Below are experts of layer 7 (counted from 0) of a mixture-of-experts language model. Rows are named router (the router's row for the expert), up (a neuron's input weights, with its number), down (a neuron's output weights, with its number) and show model dimensions 0-159. Each number is 500 + 40 x the weight over its row's rms, rounded and kept within 0 to 999. Numbers have three digits each.
Before each expert's rows: "comes before" lists some tokens at least twice as common just after its tokens as in all text. This comes from a sample of Wikipedia text that the model never trained on. Tokens count by the router's weight.

# expert 36
comes before: ", ", ". ", ".", "\n", "-", "–"
router:489479466523458439502534508512570500471502481469534462484529492469480513498430473483549435439540517489511546481562474531556482531520466545522514518482451517512574532543471488493489489521530562502460507504440540451488582514523538561522551425473448484542572467553549524559512500526472542447478464477493481525485451479548504575472436450616519478554571503570484544517560411540529509478513558437510487559543483453500530547476456439499597524522483434533579433495482503495527522471473453
up0:532490526497435446471479469487492488476414435484545486509479433474497538528548509513515541489570526441516457510542441495511448443462477589463539511544511452526438473491527534470511469494466555518545453497503562511554518518487463450498533518454506580495496487471520503495585520503510432508518418513458497551474533491499579442520443444541448445489496539535581454555567492489556519446521554470534503463472566493514491556507506417510512586572563466518475481489497550499416556431495458
down0:485526512419543464431554504394470444500603529542539483437461521431506517510528519464495471526453512579482481469528457507494564512445472469515435478444511450586494445530412544501423536479475451496540441489560456453506434467462484515481450475537494512445413552566500492477506514544531522525418520520501498523499499575533565496506476543486516562463470543484501539507479513502475549474496570510477484558529532491539510547538564525443464464515444521469508502525508496537567532538546473
up1:518478489520476518483466433559566398496531502476503476558477470470526482484442471467522468481488478464449547567557467513518483526491498482474554466564428495510507475505518490522453600537456521497419497558437516577464539511554537492532478567568499494583477500460486552448479482512457466515466456466547506526472500516540461523511446502548485538537532436526412488432556482520476527416460476552500465525582457547505517553494497510620480478459484479522566453531450520447540474521487544
down1:536562477512552532489487418527481489541566490489478485488476490483398561442494508518510519492509532477536573564532534563490399562435469468512496512470506497465456479520504470450500484341511431487470529458496527578509565492468513457442524513488509448512496485562585466499519485516516511501538491484495515484522517508502507452452525521579516508534473531477595521453439547462544438469485484590461498500449518516539444552549469458510509483512564477474524469491565456529472478566490436
up2:520523511538476480527545559432478537495493521546487543486607402501498522519566512505484502527502514495457534447485492531437436503525487496513511525538401476493472512539442452479523405524545418536482566448491520514523463510562471472513495553425472468525547442490560558493486547500521479490498560454489447443527417443498432515544502458527510555548569455504584489530555490495543431427541523493495527545497440494454503501489452496472535525486468507513486546494529443554529560498410480
down2:416534495528482516521512523473547554454498521490503484509523496513515573532528524474543467533474452511574519499476488488454520536543549587512516587590535560509474493559488519502517493495490486510478481502504587513459488502510473488482530556516520449495559428456549532503544527483426499532398502507496464537474380458509512514577484428453415459530544477582517487470520437431464531422496557512514452511423444497515498501464587496475466521497446494494471502451477415531522542481463460
up3:500488447495498545486458499481533502493558515421529522561517487533513540559410477475434499495532473448502501533494497521483492415551539534559510499468473482474556506421450485480520523507540539470509473490385551433498519539542506515534530495476416535467482507557552460518495540471474506469528477501522499535560476474498513590551433484470495531539500433520472487462508436558551537471551496480331516498451519509507507473476469563564457469450452491522464555501587567535498499539514489
down3:490543527496537403520595496570564524506459506450474426556500501525460532498527466499554537493519444465503519393524486473517478492487461507570488472488512467465476603501480482452460536466500524501551523479509555460488449583421503462493540513469544455492477507481511544473456471488447498509485467535547413438477578434531485525614488578517493549447446470404473492476508528532501546503545485471453488444456550563483473518486486503476557495522516540529533518560453486513548525509490543
up4:492508466489478439551509463425519469522519491510448524481493460419516429507451549528543488512583543492481466446411518513519486475428487436516464554498479515542522520569500482504532471434482494472440435453515579504538471483462459502460435510525465485465483545517563529517527525559558550479497470555476492514452489514531489488423496446556470486558537549470552459534500496494479563505546485497511457540525579556476550581546500449529483510438453620517506501538465486469540584471439539
down4:470558495540487500454469536467557479547519491449534489438472538533494523568476528533490455531473510530497500454512490469533516500451555450554543432573450518438520548524477506588471525452500539513526436483510479452491550554440501514547471527477507505474469507464502510494562452476473464536509550536571514571488448470489518485538541559447540479473532527544526477498525461429477420532528398509506425538551550546476513514481544587466505535491492529441489437432527464532439388434529459
up5:480508404504423519499544515500508492454518469493499537446547441516524528451566513496496557537502542496519480499577438486452425505558502512551485509505500490528460492555539493482509456560555482528447520499460530510475487512468552529553503473456522569468446542523535514538489521492495585408429508508515448489478459391531604517464483484559525415557507466525413474549534467527444469504469493488460534477496521489593527501491517556515459458481455532390546470513489516548471475526470557
down5:558462495437505450507464514519482488472469507480449523562532494493515542484456529562562553565504536528399443418492469503555526442530433536528481528479543576542532506529524538512544451513506523464536580550443509494513482495538471481581473504467559421489419493562507507419472447458513483432469492464466442487453529555509457552479521416485498546482495493529485528487468430540490509602542554533495468489464486436539562494523488514486443494516536485474455506527536419541488504567514518

# expert 38
comes before: "\n", ", ", ". ", ": ", "\n\n", "."
router:562526484543482565559475556474572451470470475405473550484493503479537504478445480527479499483518465517554538444429469542517530511530481512549487540411537537491515514521511460515491412453474485430490538484455530500472465463554453523457510541531497562516507552563487565529542495526495480513432573443487514470577464530516468537462518560554542536523520428514551508493559461491542509405502548409445513492529508487484560488505580386497484521483505495508469494512495514543467503485587440
up0:499538466513455557461528483484476471496525546468512462477513505524593512487557499495487532483493508475549498577509510480482522390524490486465424475453527422508483453444486491540503461548545501516491551425533490606475426457528469510445543415437518534494504538525534484457443511528488504511464541452516488471621476445531494553471485538505504560505527526535596530484463439470523526441498468542508508478488570442507521508531425463530576506551531480413532499446455538486568488530536481
down0:563515530481435487525489538442520470516482520497428492547562547510553473524537540459514572452504453569472494552530417468467523492506553508408509468510551466533436452521539483454550564553512583459453478534486557481505494459480415535499482424487485427572484535550513495503425448492509468466451488475577475482504533487485485580461534476523441483524450480531606483511516507551456436514475504498480463496566535496494542482532539505491546507525550521519441481430575476546471504503462457
up1:503528479502458498462512459517526512502499480493548526465425470448558479431515500534558499540515551567457506430575464460508443565544513467550540483454502455470501496476485518488513481469506441563519457520488560511512502524500499536506481577486508505524421414512505475452537503493502564444580497469552542536519490538504458552427554513557475516435502533483512508528509480513628493513519432495574412487511471501507561502508478393453448527486495497575534476524474451519459554495407436
down1:467491517511560468516518479570489469442527475506502482512516570566501572425554477518581375460535507526571474523487498441496468459503435465515487504464503458509532478483425531536536495486512516451477569448430520478506436399634491535493564462469469437538450515476512492501472531438545481489482493528495428444595538479487488500437526493546490508504455536580472584503521507481552506475502542460492545520508479489532515496482538493515544439526533524477522521553459491502566522453492491
up2:524525474446483545581434503494543471529508526490511460473494572523510522574486453474508417538497523472474450443457481419536491561561486537536497523382472569493442453498554548538527514480510526449477510477503548533535485460513466538431514474518573546530517557551486478495520529516509536439494472440492472439549445505534457494500476486482576536546509464500503438470531552526468450501514556505565437478453507451537544505537436474540531448489478520482576460458478612516485434496485446
down2:552571572548559474534526510509562551503490498439492447458488529463506537518452514462502547553543492446528479421470464518525500547499480578585562484498415530466538505448575487502497457484483472548495501470534517453521555532527455516438536445526526442524514484482455493481464506534456515457503402568406519526420472512537503425448499465484528485441506441457406482521554479457538472546469533511535467541506439548528486435509490551566508459535510463543493469557517477510496515548507528
up3:476486506468521527480441505492514471544568519542531500488527517508532468449498440511474492509486544477574482464531475446572490463544518502494464556495516405546513489588517611444521520533504527546493509421403513517483502463553515541474506427441458549464534516466485517499547375491546558474502518457485523459488527487501445546459507489506577544514508402498449535492522429476529474590502496524482522523507438485458564427477538467522532515485508447480597511535543496453457525513472460
down3:553498556454459504507494537493533528528540563544443476456515538554491474465477487488525579531410469523551467558523526500511515500492532500421491447551546534553484460508463466410496506491501538553524552527453469534517511461413467540509424536517540499481514507538401435501517487445530479552579567473444552446492486476528473467492504466476491480521514492454480459457515545486536483518458513599472492514481487527475499508497492564561484580501491550576462493361509484453482472546558458
up4:498499513541542516490439488545549489510430508556475541520434498426521484470408485522444513580478538465481478409427474492573574471494580555541456469503515475455533535432495448515500482467459486446463493443406522491547547521530413487511471527483529557536498511516504502510558552491448506507508478522557488509565495500538488507472578572467507506490494492471517488546453441497513550420480479518465522547508538545444496549574471477481482487478470496579522559477485493558453559510545414
down4:569557454518554460508494497520547495550485560448436465526530488498522462426463500480455551543439518519516547493454509584543501473508543509475394459491477459542469500454524480503451536557507529530468523471419430497566531436526443559550485456570523468583529555511481486483490527434482512490462512454511535468491427471475496397501549513497462476448506495501485552491519471529469508526460518535500499538451476523553477506551506525547526463511531460441447626406471533549496537513499488
up5:509455416462538551522453540502525432539458434446403503538514481471523461500501448578503481546545477486477534507439502473498517558513541488536524525480462534496500507482545507551573412423496385447524474584446505512461533506442440517528504536497518546445495554538479515558516482531431545396526489560471491452478474544428485521475540573488541521566485443473499457511512508474545488453485543503470514514485548539441513535542492507550526510532547475454579521481531480486471548474527477
down5:531453554487453484515502440489537527525511446532420483506505506524485535520436522480466472539474441500490430537554488521457506469496472449536579477473510441493526515502532444439499504492445566544549418554455541435459570535510477480605534569526547492511442516515498457515512488528496502502489477503500512462484521579410483518484468435546510526523465417450553527500480555575447571523524485502546435538525554436552472584521545488519542489505470500442498479414508512461466569452520505

# expert 37
comes before: ", ", ". ", "\n\n", ".", ": ", "'"
router:543480487601513446536458506472499507488567548556531542508517558469535539512498455498541475467489486500551560447500466533488464484573539469514533542545479445441455432514452454521561457489483509494478506536552460455539546430582445588513487477514460468434462486508460454550479505480421543531502457524541495483580486467514445551482532521478572482478490489602497487491561484431474530484489554473492492499493485460467574480483523489539525453447457491473580508500401465575547530508455505
up0:537355449511528489490547449478512491536492490539520511465493489488482509549533515472540491527544543477488541539482522543497481478507531509527484526515535447523476430606468469551475474465488491483444518473502522523490486493536613575474493461585513500464471536498578521423608471449494571462514506447522523537432508424539495473506503488488470446467490468504460519599555548521562573495517543464503460487551487483502495509494417415478427488475524462523493415534501504531472465479469508
down0:505499573503523442520449534546576469472542469529448553544478505486544496500609477502466515473469555578498526468510505489472532476526528483495446492498494458481475476527477509465535486468488511448519448556504474419508497580458567546373488470494474531470424570512415403442528485486508554491539532530495519489486530497531495475532531521430475524569470536435498549506476510468528567464520486550555541543533504525404517424433526529464520479510510536534520471577475517474503417494468489
up1:467478510563432524517428502537490501519524527476465478447548483436523501505515497507478550561551472470510508490521516492454502525585583467410482514490408410447473535483490525463577460569529479469559458532474575461516469491595528515518571495508466480541455469540500526457525462548463601465491491484511518473528475553459496523485491436514474574500495537494502507546544500504567574513458455461474527471501478440445529453503460493550502466473575511494560529507572418482478496466471427
down1:512512516511522520487499524473499562568508464495411466510526483535468496539537480438515453399525445473553427534472563447471563486475447556449477507524501502478501534498483552605481508399482513483473572538505469451470545515486498483641454533525469481428499499476515513562472515458462455459467448566455506447518517494518558469579505464441515464514504477461536508469479565478501463525505564472555452544518502497558562504447506518513508502536519502541529517535465515438545419459532547
up2:457444491552512475545497481535639499546480492485502554454500478558505456444433515503514546505544494408464487480439381422471482461429518504414533508528496505455560532462472574513505532503528507463512444515512465451472537454540425496482510524517552537519475549566559535517516560492492478538455503537453458495495478474486494510527470562497500491585511443449515506494565496468538531553485519442419543530561549493495503493503482459468555437471498575487554521487524538481436504520484536
down2:486463549540537483530455520435503556444470516519460569418516445479521456404513515491435521480487565445538481475556480442482469484484578476470492522449534523532541428462495611527460506545551494543550493399498496495500519508470455503536453549503546588510516503548484487531460512472450501521466438481524504542530506510558480461474552522534512468422583495500504470496478497418490470589494520454543556484492562570507502470552455454512496491477492469542468543445542514582506542460518494
up3:477480452633479555550484481472559462496549485524503537512478470490510484531495464525481497501430522514498497453478471463519516564561536516467538537523483528507466503483559510518577457607495399469465438569464552492512458550638451488478485476534504487520438466557488476484495498506518560511524450497494474474542471500521491490463450500492541497578582482525493455492480459412572508381508466491497494528525466490447573524479510502503507506468430518427471475504542524530486478557443499
down3:491533491446464542504532494460500400483548513481545483493541514492511474476508450515415515522527539518422498528381473499525507522458584499521451462572509572491437518467456542507419561483447514463564493545452575619457492454550539520503516535569554519514451496475454547441487528472495509532471504508480558516446487531537506423532532529524556448477575515528517552515442577508421422476567475497481476490497539529496487490495484470446478478519506499496472484521483460517561504535461472
up4:499490462615495506594445551521480454548502441531474496498496516486516519579469472479525550565628524485532523433490506525477575535533492444540441496516493505490450506513548547475497480472415459440522444522508494519390519405502482505506507572531471465489464453481531473551510532489435532459504504497506503497482488581486562460523508485498477498544461498561473460447499505498463510480476458386432514489495510495457513556525517548508437519484485565517555496559493456591518473523482495
down4:473485492504508518522501568492489427560494493520518429521575482577470477493482566518529497466513423502578531494483553545568508534565464508504470428473533502532492534441512495492475496511459478525500475520577489535432457541565566518488508546425492517485437428464534485543438447531472487484522500533476523521450457526458513536581467430545493453486453488524413481510443538544468513526519488412469535545569548500556462569437474450525480567497527499483522447482439468546501465429551504
up5:542564464581501415514484513509515534493487473504570512491469491482527534487494446443441523435496428550471545464487442458471445450548510495447476511555495438488532506444493457516471458543587479475466571481571550522542497528515465469521533507551411479518478393472461474500495508489496420467467563399514490468489554429505528505553493496463487535458555474536501484517497553468506526477485492531520513437520523543554505558512560447539525496499481472525517545537453555499518524520565623
down5:580508438489492423441577476543528517476488513557530509522494498512454471517480525545482516446512515472566520534443494424480520522486499552551454524425539502538462566451469531453492443499501537418480440507512487438480544496505526426452474486539534491525527446505520525511491505526506464482553503491509460502503455419524505525558497497569448532492480527530597491516465577574429523403510489470444487489442589572582418513484553524464485554425481489469494512505477526558482505467505467